{"d_model": 256, "experts_per_token": 4, "d_expert": 64, "activation": "swiglu", "moe_layers": [1, 2, 3, 4, 5, 6, 7, 8, 9, 10, 11], "normalize_top_k": true, "balance_bias": true, "dataset": "wikipedia_en"}
Below are experts of layer 5 (counted from 0) of a mixture-of-experts language model. Rows are named gate (a neuron's input weights, with its number), up (a neuron's input weights, with its number), down (a neuron's output weights, with its number) and show model dimensions 0-255. Each number is 128 + 32 x the weight over its row's rms, rounded and kept within 0 to 255. Numbers have three digits each.
Before each expert's rows: "gets" lists some tokens that make up at least twice as much of what it gets as of all text; "comes before" lists some tokens at least twice as common just after its tokens as in all text. This comes from a sample of Wikipedia text that the model never trained on. Tokens count by the router's weight.

# expert 42
gets: "|", "\n", "ti", " |", "si", "-"
comes before: "|", "on", "  ", "ve", "ons", " /"
gate0:126099129163067056082080123055129125189139138127065173092152108105157066165131129109114106134135171120178163108123140175150126140101127150108097135170175120111153080093128101126149095126121115162081127103157096155103128137134108154118195109177125108220124104174147090140154119115124089143111131128072098169139179121150129082130156137125146124131103142183149083117153091111103066157085144136122126148178173185137116124141131124115123167219176161103135123094119143111101175086135127124144139124136133122147113085171099148150123178093120102089137066095166130124137067129157141078111095220113154105085209144159132077082174121085135148140181111131138131166127147065204162155124172110120083102103108132101146101123126140162120117062088141094075074122150080187101121134063082
up0:113164145141175204090135103142123151150115039110165131174153161071103171144138126085153130134110151175159141138172136100140132063194119141176120146077146163157065194155068095118135142097036113097145111155060129068095141165187142135113132177186083086174093086089078134140070127166178087113130159201127143129142082092107098168163118134110113146124135186076143156143060067128132139096116154113104099104130131102139151089173110163121154100109153138122136116084103114183123186118200100182130104142127101095120121117114085159124145123154174084140151125110113109164124171148168043076153137086139095124141131089118154109128112095127154111134152111092155200097125156137114090107139157136110162171116131125171139141088159182120123087131098126157151129118133150134106177105181126
down0:125171140133176074086153129152098129074119147153146116218127144115148192129128150165096108125155153150108069107104145083116153113144113123110119176094108144097121144147142138157136145124148145116157150132172107170125102155110188121202197161148111166100108162095125155105099116153158152086134074152177103130113126069114186171051134087143143158114096139099158088090094147148136131144129131159069166113075186123063109051117204126083130116135105126156186133109140115167117150132165122202091130149108132088138098134118110110120155138110129138152106099119110110085140143091111120156152100039182146156120134103072103116075039166170106093140179099109104137153140167132030149161089119144113179181130097136100179177170137165136106103187141092125118124199143131137170117144146091

# expert 86
gets: " to", " on", " in", " from", " at", " out"
comes before: " the", " be", " a", " his", " have", " to"
gate0:086087142111165096119127115139115099053167187123159073148113132068179141113097173070104138132074155163146094090164087151177147114124128174152156050147170056131133092113114167126168110143109107136098129186124161202126147142129106155132135151098146120092109116132107087124166154149128137140076123093135107115106192158085142133123151131104119116137155151093119144183116089084174108107107091118072169097159141159150135126041114137147103143221152178131143124065096110094162139115161079119147140142136092171113167121125095141113095064070117060120091098115155072140162141098125148102135136138071117100127025155149139131094142167146080100112183101108108102162119110054150174118111161148122119095179080161087080114073145126122134112115159117146097150127096157162158068089101145
up0:101121148161190099169137171126111184131114057173168157112085180123144132073117138187128125114091161164190109156139118138111082156102135145121131108147109148158108094151126116135104126113141091120174138145067173118161104146089160111119095094069149163133156094151089152111208110156092161108156143129125158143164073117106154126123155107198078043134161107163072158145197179093089142106167104119116174111118144118170141118148119056148194128136161137086134143155132151104127118129138082195096171134104108143155121096172215093182096123125110129136109141150124115178147125111131164073180139105164155167126202148167104123077058168115080129165107120098115110112108117168127145090094127132131073162118065135116084081139077161133128171131121114095173118128141104140121044137191149
down0:161113089108058168114112144149122156167176076127108125163158123182173101227162105099127075215137120143130140123134153111122138105140186135107131121128172121108117100168056073137159161150125178099090129143141141117098094150108081093158158148136119206125084116116106100070168142192157161098243091118148177149121097193155129080106152099113177125101144160149161187098166078132120136106075112097159144168175137094109117110116091157111112111127096085134178079152095119106154132071170153126188107103156112101106142090151111130137128176134189179125126123150156157163118170127115120154142129108127142141120138172111037164105162173128132121175211081145126158111130087128110166155105126132125083097110148081141105082114133133188091127146121118100124115098076114096138130112174144

# expert 49
gets: "  ", " qu", " un", " exp", " 0", " Ind"
comes before: "|", "ed", "em", "ent", "ort", " /"
gate0:122110108159138115081100122153170098142159139174173159175128114142107097179174184106126108088126142148092171058151104109174111146131087087064150114145125126119166129138157125106138105074114094129125152126124079146105205063117101127128109124102113169093138111141094106171139093151118084149094114109105160173135037084123125131084106101102140139121142080099196157144087116098130059134169063108118199093125138141119189103095111121088160147142144098161091092110104079188116116147131114130140145074123179128156138137125132138122145097161116152102114163116081090119119121072140136109082081106113092074144110109163110185116177139091121074143133152070133195197108144201134181157155129157064112120078115181140139167116127099158131135080146164166141063200151151168105151103054149
up0:112188182154147141118111151111109128072115114060089110124153183114101099128143162166139142115101125094132095094174081159098133110090118129172166163131080100089061181075135132111113093167124147150097120154122114127060141204088133133149077135128145111150110087109148144161159187149190193189170129162078102138078128142151174152080123127165133138137148148096111116111144143127083114148090140144085115168166128106171087166114178114134121140082100077109178146064111115106159152128140138154134122137114096129203181149112090116090132043133163052094130096112131130135133160201096151119140176200141148096211165137124119182131107119144140135167096084145101116124126162096121122109136128099071199130123152130156121104121114174121137096163074138134112179175137061187097133087111175
down0:160184094170091083118117132157108132150120100123143101103173152114129118119081123149132145115139104126099105108108092088097128151132092141132135128142150062201076127137106159109136172087115149137120131106179130111103077116103135152052130164117083163143151118135088133146131133178095116117092118070081125139094186135109097145120089151124082144094150125126078122117156139147134112103068142146165115109108159127105104179185196102101092137132162113147141195121124122152058118134110124152102139111139120143129191138095146059094101106044150101179087151147108163034129119125164109199118170124078124187202159168064171144135162155135125143115187176110128077146166145124104118126152238106115158164145135187146145176118170158104151170076111138119139125235146175115161100148115126

# expert 3
gets: "ed", "ing", "d", " known", "ted", " used"
comes before: " to", " by", " in", " the", " as", " a"
gate2:155143119145115112123101148149166096146145138111127208117189094142138153099146156108118161122078114117137172085194110073119103140108117122157120110107119126133162117084104096095084117154122172162134136166106088111115098172163073145167133093142116167171117141086130112142156128144123103176161068101119113092132122110186107187138139183042132076115147044127139061193150052121113129161139169107133125100093107165160081098133172164184088122120166107097140093061145094087135128125169085164141131108157111151125152148131137103094168105090143128044146168160092050074142160146164074171120199147109118115127052133142077139184108131126126089143114180115155123080119128184070179146128126131145159126110157138160112045116159100156142137156092100144065092128111118119153136179128139
up2:160091122113151097111122077170136120103151113111161124124112105150152113078140076165041092065113130093101142137140128187147090121067089205147106127126087114086179140117132113141118139159123188132188149128130128059095116138108116159151157149114118176171113174101154062103136126118084099110149150094056134115138140091102128110153140166186110135118093044127161135137138157079107135149107089111155091134126208136131129126145190150075110085172101152180138078095029122106109116076087122130110146076117143139106160147155082037104090101144115125114101218136141098136128161073122110158115090141171106117039105106119114125171139138135170099109137086121121119107130136161132185084102117122166156088093118120075145156119143091151117139152079121160061129172122075108150125083110116
down2:135122092108083098109112139115144170135145155079134119091160062109176107086110142056095093122131131120152126133130172118105121128098100118104118144117123148115130151107119066159170100107120083149153120137169182142104128126163149182154126114132155140074148090099091138141121110155100148166152158130131111135176161068117212122188035229069206163089094136127147154144179099138125136113090157122152152099125141120191154196108128113224096137070102149107052103101144170122127090127153127103138137120095124154127142146185139118107018066101136165130110156161103177077129097165130161162085127089168078123183129126145116128134141101155118114183106171159141110090158131091180112170141111093145120090173180118125122095081116143086135117113143075127141168091113160076154124140129104

# expert 11
gets: "a", "us", " =", "i", "ia", "e"
comes before: "\n", ",", " (", "\n\n", "us", " ="
gate2:175135117127215155103117135139084112118114140096144077107148166121085134172119095107144155128145130166220078126140165127088152073186136129105082119195169169140157123092144115133156179133130211067094142168127123168077141155161087059096147095152137088155111172100122152146120099086094084105090166163125076126143117105118140102142151104113157151144057139191151111154171115158122133147133126169072097125171153113135148157129189109081119076085171158128117164098184111155130114134161112179101165130095164100132155130072155139138134091113084117160095105120180099125132217133127092048156099081098117138163043108111089155192129108139105128121172128050126131132128158134119122137144143120097113131085079159108096123176110063123090129114135090161146106118133116099096106179153160
up2:074164100152139164124142064174162135108136087102127138148135115146129184117088135105122166121123138135147057138108172166120147112119128173174194116130117100142133159134099135151137134146111150128123147134053102108115169123156130150103102173091167126136143154120125115109174150131135125099110144049129162097182115111124138170142133144130138100203136147116166113089120131123137134062171086141131102106202129112213168177163065131134123161083140164067136092186077132144123166170116116076146124170144128176065140098117118103117154164081167173092106166162153160184105126183082057095150136171204087193113165066185110102135094059100167158130116150115079082121156180082131183135089128145138158206145078130103128152097111143140088112107140117142141141114110157170134063156138098
down2:151120125180135079084155101087174170164074105087131103126121158180189184061160117126119158114121118157146116132108179130101113173169106100130084139077128105069185128155159103112132129137111113133112141088132120172120218175088124096148150153173126111116094179106136106085074157158155163109180160103083127154171128165167066102104209127136161124146173076170125100130083103145142136140112152199084149132200164164107122091126125185096073090161184117140116079102112106134178138149140159142096140145105162050157107157114114123143153150121162188147157128114200093100188119123172182112139177118149139099122174154126136114122134197131095146181137105137121090106150132140127111094109182111111095117151194137048148123095150155088106152101115156092098069105108133121113121113139136

# expert 26
gets: " of", " the", " for", " in", " to", " on"
comes before: " the", " a", " his", " their", " its", " this"
gate2:115062070198118211067121068096154141210145091074169124157166118133131141131136173096041175102145160139177129064093141146118191101119141142121169140109137148141138185144100114104154145112132201184109149145145134136120153115101143104120089139136073153169148140094134171121159112116128181143101168118072092138171181116180099138090169156106123088087153143142141080095110167096129161105158126097140157087202093123120112121128092143158156085081135175124093144128175166132121074112089120149182166125144123089171031138151152127118162136145175124112119164145075154145153132119100118150137082153128123161109107130145122127151081129087130151146140155115093125108156119114072074160141177175147120144145119155166117141179171111096128148116172160075110209170116140136171170124083079
up2:114129101127127097158066103127194112070127152139173172120181147166162145138195158103197125135085161146112108131145136125138180166155156176142142072071111093088135128118154135141119060137085100158161167094115111113125131123137162178056139100143131174157111148121128090077139139135138099104151156151139135106148148082141181084109196175063102113105152186148101134101113163090089189168125134123109104124166206176110152125133132101131142098051130194096063072192116109122145150119091122102093138163104106153155138113171100085162084073137068106135150104145146154125160124094135105162178154107111112155139117147162122106102153172115103099175137093127131120037166117134193132151145141099098133120089101135104084161116149183054103124103140151139084072164054122131091131155151113
down2:107108130129110074155097129147161118131105109107119135106136100099158129103160121207063131127134192101112134060100123127087133177084162130192154176065175160138116101151108114129118109117110162110072120152082111122136150155076075069178114144154182169140111087163128149163175113157128088114146115105118169101151138164151163216102151140114150136233165119126130143063149149148104166092094139186144126144104104103097138098107174132122101101111123091193084136053156144099121121138095120155124119099133104119122044125130128099182067163116138152115152131128134101145085145133150107110145108127200107077126071082182149136112130158099164125145126111137126135113197146121128046164111169138082169086120096132162037148121072102136120113149104131144185111157135170083200151156122123

# expert 34
gets: " 0", " 1", " 2", "1", " 3", "2"
comes before: " |", ".", ";", "–", "%", "″"
gate0:144120138126150110154151134107188121120130069091164107104139145111126092123140154155113169106126154116159149115137134153186069182077086130106165162151100097123097042142107174094105099102176145156186142151157130120095105137103118133149100129043140087145079049148140177130105130139158127162124177162131114141127154101091096136150122144139081109208156046122138094159123093106107110145130075151076142136153107146102085076063162094137150088138074148123086157084105149087143148102125203140099111102125147143142188123027142112105212167117116115083142177080085142139129126162153155110120156140134057055090141129111068090171135097095062100154134156208128128093198137154153161148135155165121099145115110122133117142149122116165180139141124146107113132069160119096116148136142094
up0:114125143199086206115093138155160080075143161152167113130102089067147091161136187145159140149111151130163152080097130094148113115139125165117095150145115094143184131086168154113145137145106223158139115111107141124135146115071174128105134150102124156074179101132100107130135092065136116106110101172062045137100199188125160097135111071117073085153131137148122117128122087164147134105100133127099105079131111166137149129081136139143163142103098147122095091172034172087124188160144136135170105119106160136166110127127144114159159115143168129177046094163196117160142090124083109148176107152061128102162173138128201138113190147110136091146113188162129131054107132140172081137163116149139077164133145114128112086107145108147139118129121114106143146178163095099103104096187156
down0:138130147187155107150140061114172115199088125140176146104125129095118156152177143156102112087120148111147126110157087199117151159139135153093149119085115129145137151118133182164088140135133081087140099091138168107144105142105108132125116156128153147070125137064137135141101085134113095198154164082109183069134026151168152147155058121097201124112152111154122144096148045164138106103184175145139139167117120127046145092136160169125063125149185122128136164078070146080080139150172073119127138128092206151165169188132119093101173077130153091079096146148100155177094152121158126146133163154142108111129096172119160144136115110180102130129134106075142119147127117093138133122051158112103136109173131170125172107126156031129150171115125118150101119137141172093122145161147167

# expert 58
gets: " 3", " 2", " 1", " 4", " 5", " 6"
comes before: " |", ",", ".", "–", "0", "°"
gate0:124077100194104170151140089125077124122138089101135103120129061151113116114142103103120077112111159119090118075148091155115156152120156131163077104135163093141133135130161145168136138145117147118140143147102148119132105112211161153084060124165122113066105171120126111125148074034144153142137121125126111177073100115146141107138116120107107167056143120104144140125157059138112127061123112114175169080069073155088118138105149136141126156100112127163127131116104181098124177127116121152097125133134161189112127114111088145195133050154139154149133173088158153102155096181106135133218076176130140150129173146159108204124184176129094207106107116145113122092085111176132122114130042079179168108114196125159113085097068118130124114208151143097185125163152153123117116136163122
up0:117129144129107135131174181120137165093186118153130115150122084145202147197170140118143149091144084172146083154146184165121163166000137172126132138127133078129167083200127132189152124129082138159150164105125148113112142122116119132150049094126109142144138140184116131145175143153154118155128183125067103161094087123091127121167066111163173124141095121134120128152083148117155105144116103146083150088146131134130147172122147133154099160122144142137141072128176137157100097122101187128128117138125203109093120174106174109184106185084147099050120190123142180092128089112126130129099116119131105109151161130184130154172059147135142141156064153134085165177181092095158137159095099114156104176083154136167212106117123137144156126130088163138125079139123102203071139106111115
down0:117157097128160126113099059158113040145179078099118140121154063105127121152118115056096118117125160151134106134052133154087113142173071192107079073104145147162074129118102142124125143140038174138124101123126149155099115096166077130175177143131124132167112165129106103125089126122116123121125145152116099156146125100137161143075161119084074123129118118124111127098122074047111123136071081155121146177095092144126100138112134183149102134160117116155106177110109104134165149095143171176118051175105082080059085127170185124148146118199075121144164144160066099157136177160171131150151138147136089071106097132140086095126142167106114143187180094095127102114089109150126109112105121189110148113085120132111115142146089133129114110163171198122089072181111116172122133150120204

# expert 84
gets: " in", " at", " from", " on", " In", "In"
comes before: " the", " a", " his", " 18", " this", " its"
gate0:154070159188119160135156125144147151088081114127106111138094144109195170160131211212077072179137093132157074150160129142141108100133175179090200110110119142090143105193146125137123089134136117153081124092111089121117113108089103148159154137071153158085139115099160153110166112136124115108169098107111090105170127144143147115120168125076122149119135088099178120161223126187174159125138094155121087129166087110166092114112115121168138122144149160149124139160147109155103245102028123140228125123129130100150104018078107141131103127129141071143103149133171155131171160091156103073144145110136139146129116148113169147145121148123116172165091115128083161125101146071132125183133119112119179129110131090135135126122120107126109128160143135116146150143145144154140131227162146
up0:170090131157138143124096131157153110165174166154132161178156190161198148102131167141124186122161114133093137091132134161138111166137134107138071163114101123132165133098186133124111092155145099124140155169091134130083114155139097173064161133085094139122172156003161115095111177190042136147146086122136110149146109176112088172063148108207132069157127082114185090148119144129104110118160122141125135140128076139172106151110120096141132099127196194128198119133143174109137146126176087145143105125131169095146155139119072190146137136125152128112127164139127124158111138112160080122133078134131126104116119156108190099219156163166117101103061162180199161167142139080134134123084150149122159083146129081126134129143140113147139105128143120051135106129127151108073064156086107
down0:101106117135166125085198102141147118117133107127147070132157131156097150163180141154132126115091179128170093133151138148158096187105070195172173153083166109183124121151104130113108173096158112146176154093105159167122099089126132145144193198141122118093138132146125129138109119186053118096105139161132128102089130123111153115139082113174107154109134125090150074202060147142151040144061067138155058090070143121078158098107110119119124135172098110182087125154106076086102100141196129148134158151104108084101148142109089083169081127110120178133164100180123151132131102101177143123116151154187143118092091089113087148151109109153076127153120101161071143075122150176116143173217149140178144132153149123123142143160129113107124166125115144099123108220136106114090087133094100

# expert 57
gets: " |", "|", "-", "  ", ";", " 0"
comes before: "|", "-", "\n", "  ", " 0", " |"
gate2:092138127154154163118112186162117149125077123116177110127101123131116148100104159165144139104108102142103153111106116116130117106134115132136133117169101099124110076101134151082154117078127126149167101145143111120157102124120091107119161144154158091102166081130116102156097160127064121150176128104102124127111150084178146063090127136095081106128093180154114094185177092056174054108119078119144141111059091164149181142179112112172126093123119126149085123150073145154093177137081120080161202048092150106113203086119161172154087159128101147076128129103188163111097165135148164153113077167124135188147147119177201140137137122175144079118113164115089172123105117094157069120099129123038108090088098132153084154096157109092044122196161074157139131173125137122089158146120154
up2:126073150133118163207187192166132132114139139128151134189107191086096158111144196115116101107097102137127158119116103144117184090128071143113108084079076124115148105147129149168103068143096126118098086145185128109170115104091197169129108096169111120113121155138139152131108119159058159154188160125097119140172105168133138073135178105181118126098147174106111099128138121174082121122140147158098184153135173094127112086129174150110147119122178120179148122122169048094103105077137197174092122134150086123133165100131046102093145148096112082124154093136132096138135052120160183159151121147082127085133139115067162090180095146205154104104102144149137116109152108114195119123096144068128180120143159113102130124095157116158128084126153110145091106202109165105178151149149086
down2:123090122178138116129118152164131184130136133105183093147206063117168071141173132132096162180132133124116124169177145148171128126087045091114105104139106148144036116088124125120151156097134151178107145104102082137150125145085054172135100113232102130090126118127190131148096106168060165074107135103094154128132139138140078096074165100135050120133132164182135171088130172097141123161081078086078130123117116134076076150146133166119118160155138085132116147147170133107129134162125151105133123130136096106139159152191134130137132190176184095147087115089087183149201137135088160125073142151137097140125088138163159161117105143154164181151160144152129182126079096114130162155161153128066100111206090098187099124147137100154128108118134081130115122106092146130142124095118133

# expert 83
gets: "s", "es", "ers", "ies", "rs", " people"
comes before: " of", ",", ".", " and", " in", " were"
gate2:112143111092125122166131063136143098165101127168158148088090170170112103153169102102181117136123121106091161183178200153165143109106165091074131096139149116133077047174173190145119104107111090128174132129196099174154185113147131112100143123119101103100113167132105122125098109120089166144149088195136150147142150090104138142153096123143190113179169151160167133135108113142110127112139117119190112097100150117157134136156121109200159107138149100133119161077138077111053071076086091120097099073150106114111127096096106119130111135128130146182132158119118186106165086134112125117156115128209106115090128131144114100067172075170145192102175135089119064178132114155101144124122107108108141106124123129103186113203187132128181101156179209161148120173132047102100136155131102
up2:172089111106126133121141118117100055117071092101138165139147148166114128106170152169111173107136135133143161078156180187122125089181125115146148050124163151051174098094137100127107138149127117162124153124123119163130116150146143117141152069118146108127096174107149085164119139114126129155039061176089101131133110158149163122099126137172183165136107178093191047130098143165193111147151097142139156151117114162163154148141188147183179109165160089188124146167165158152079134088119149107081136107147124135045146103172143199117150138112146186171143106163147138153142130194168097129119100122095179071106084126109113110115165072132110134119103137115120127100128166124127195096182158079072103162102078159117084192108166143052140118148141117143167127123121152069122116138099126
down2:107170100145119099167133110162160197166177168090172108079120127132157073043171159151150169102103114165219135177082106135139105155154169167120070100150120114127098133130171087156110158139143179138138114155159152116104108094142160156197117126127125125180171105168138096112105144128163091160129074119096130116107147102115170080156140088117120119123111131080120048083160134117129167157130103095118152146174127129124103093078198133118138168103143132122076207111097165121097172123084189107125137176158091138178135120169146147131134163164128175152130109119102165153129161133133121116111105108156141161114138142152123082074097143107180109102110129099134120121188097071073180139075184133105112124122147176138127055047120148073062142159172166147135101093147099087161071124180152

# expert 50
gets: " 1", " 0", " 2", " 3", " 18", " 4"
comes before: " |", ".", "–", ",", ";", "0"
gate0:090149133110138128147113122133098183121103138087121073135068124115099093124122161119164121099120062114215136161158130121168119183081074152129150209134128161122167096092096116162139098117093120121179145134108078087124057136120135195146086111162154169116086158073174116066111099156132092178088167138083142116137121132140094129142139128161105128148088139146110094101089133170073124154155173075101076170154146104117160120151130117133107123132080186152076151081083159100172151165110094061179125132113122173126137093114091161126177075136175196131161133082113154159144137098108117103158100091120199177106141125239168138089105147125092126111169122165110171135136132110074092151131150132127124087160129147103130087109108074173100180145108117162099101101068152154063120125135115
up0:161125150134116163073116122115077087207187126112163211158141081153125142145124089151108112142214160114152217163166152199175113057163160159130166142095105122157175091128111124212180153155143132128234110139166122068139139104181188161111163157143124096186089160113100135157112106136136190096142146169104193137159100174149119134170110083126104171134080160123114144146153123190128157106168136138170150166078144123130148180154133137123092145099180108144128112127125113184166142176126126150142073053144126153079130126141105117153175115078135150083075087102117072156150133141136120165125152158147129143107121147151167130144135137107128163105119179155094113144119126104138155191095064126093130162105149067172102109144176107120148155116128147125134147156136140128178111134126143
down0:171109125123140094077087159167124071091173098123121147135111159103077171131149108155187163147144100121174108143124144120189130155093097199151119141073114166118128106098080104126123107141172177163123125131127138145156146152133082121066116142157089133137177072117096119117121111174133171110103139091143230153128152152111121122063139165127135123145084139155111083116168179121146087115146070139143139144126108145091118143093133161097117081123097152116129127129062113125123160108154116112158128175076124148078122167084125096165147171090138162133119120158125143084154168129165118059044086172129151127113131152121107131122115111127185132148107123113131068117108132129149132158134120108081098066154038093111193112123062133123196110154201114134088101153104212088071147228199144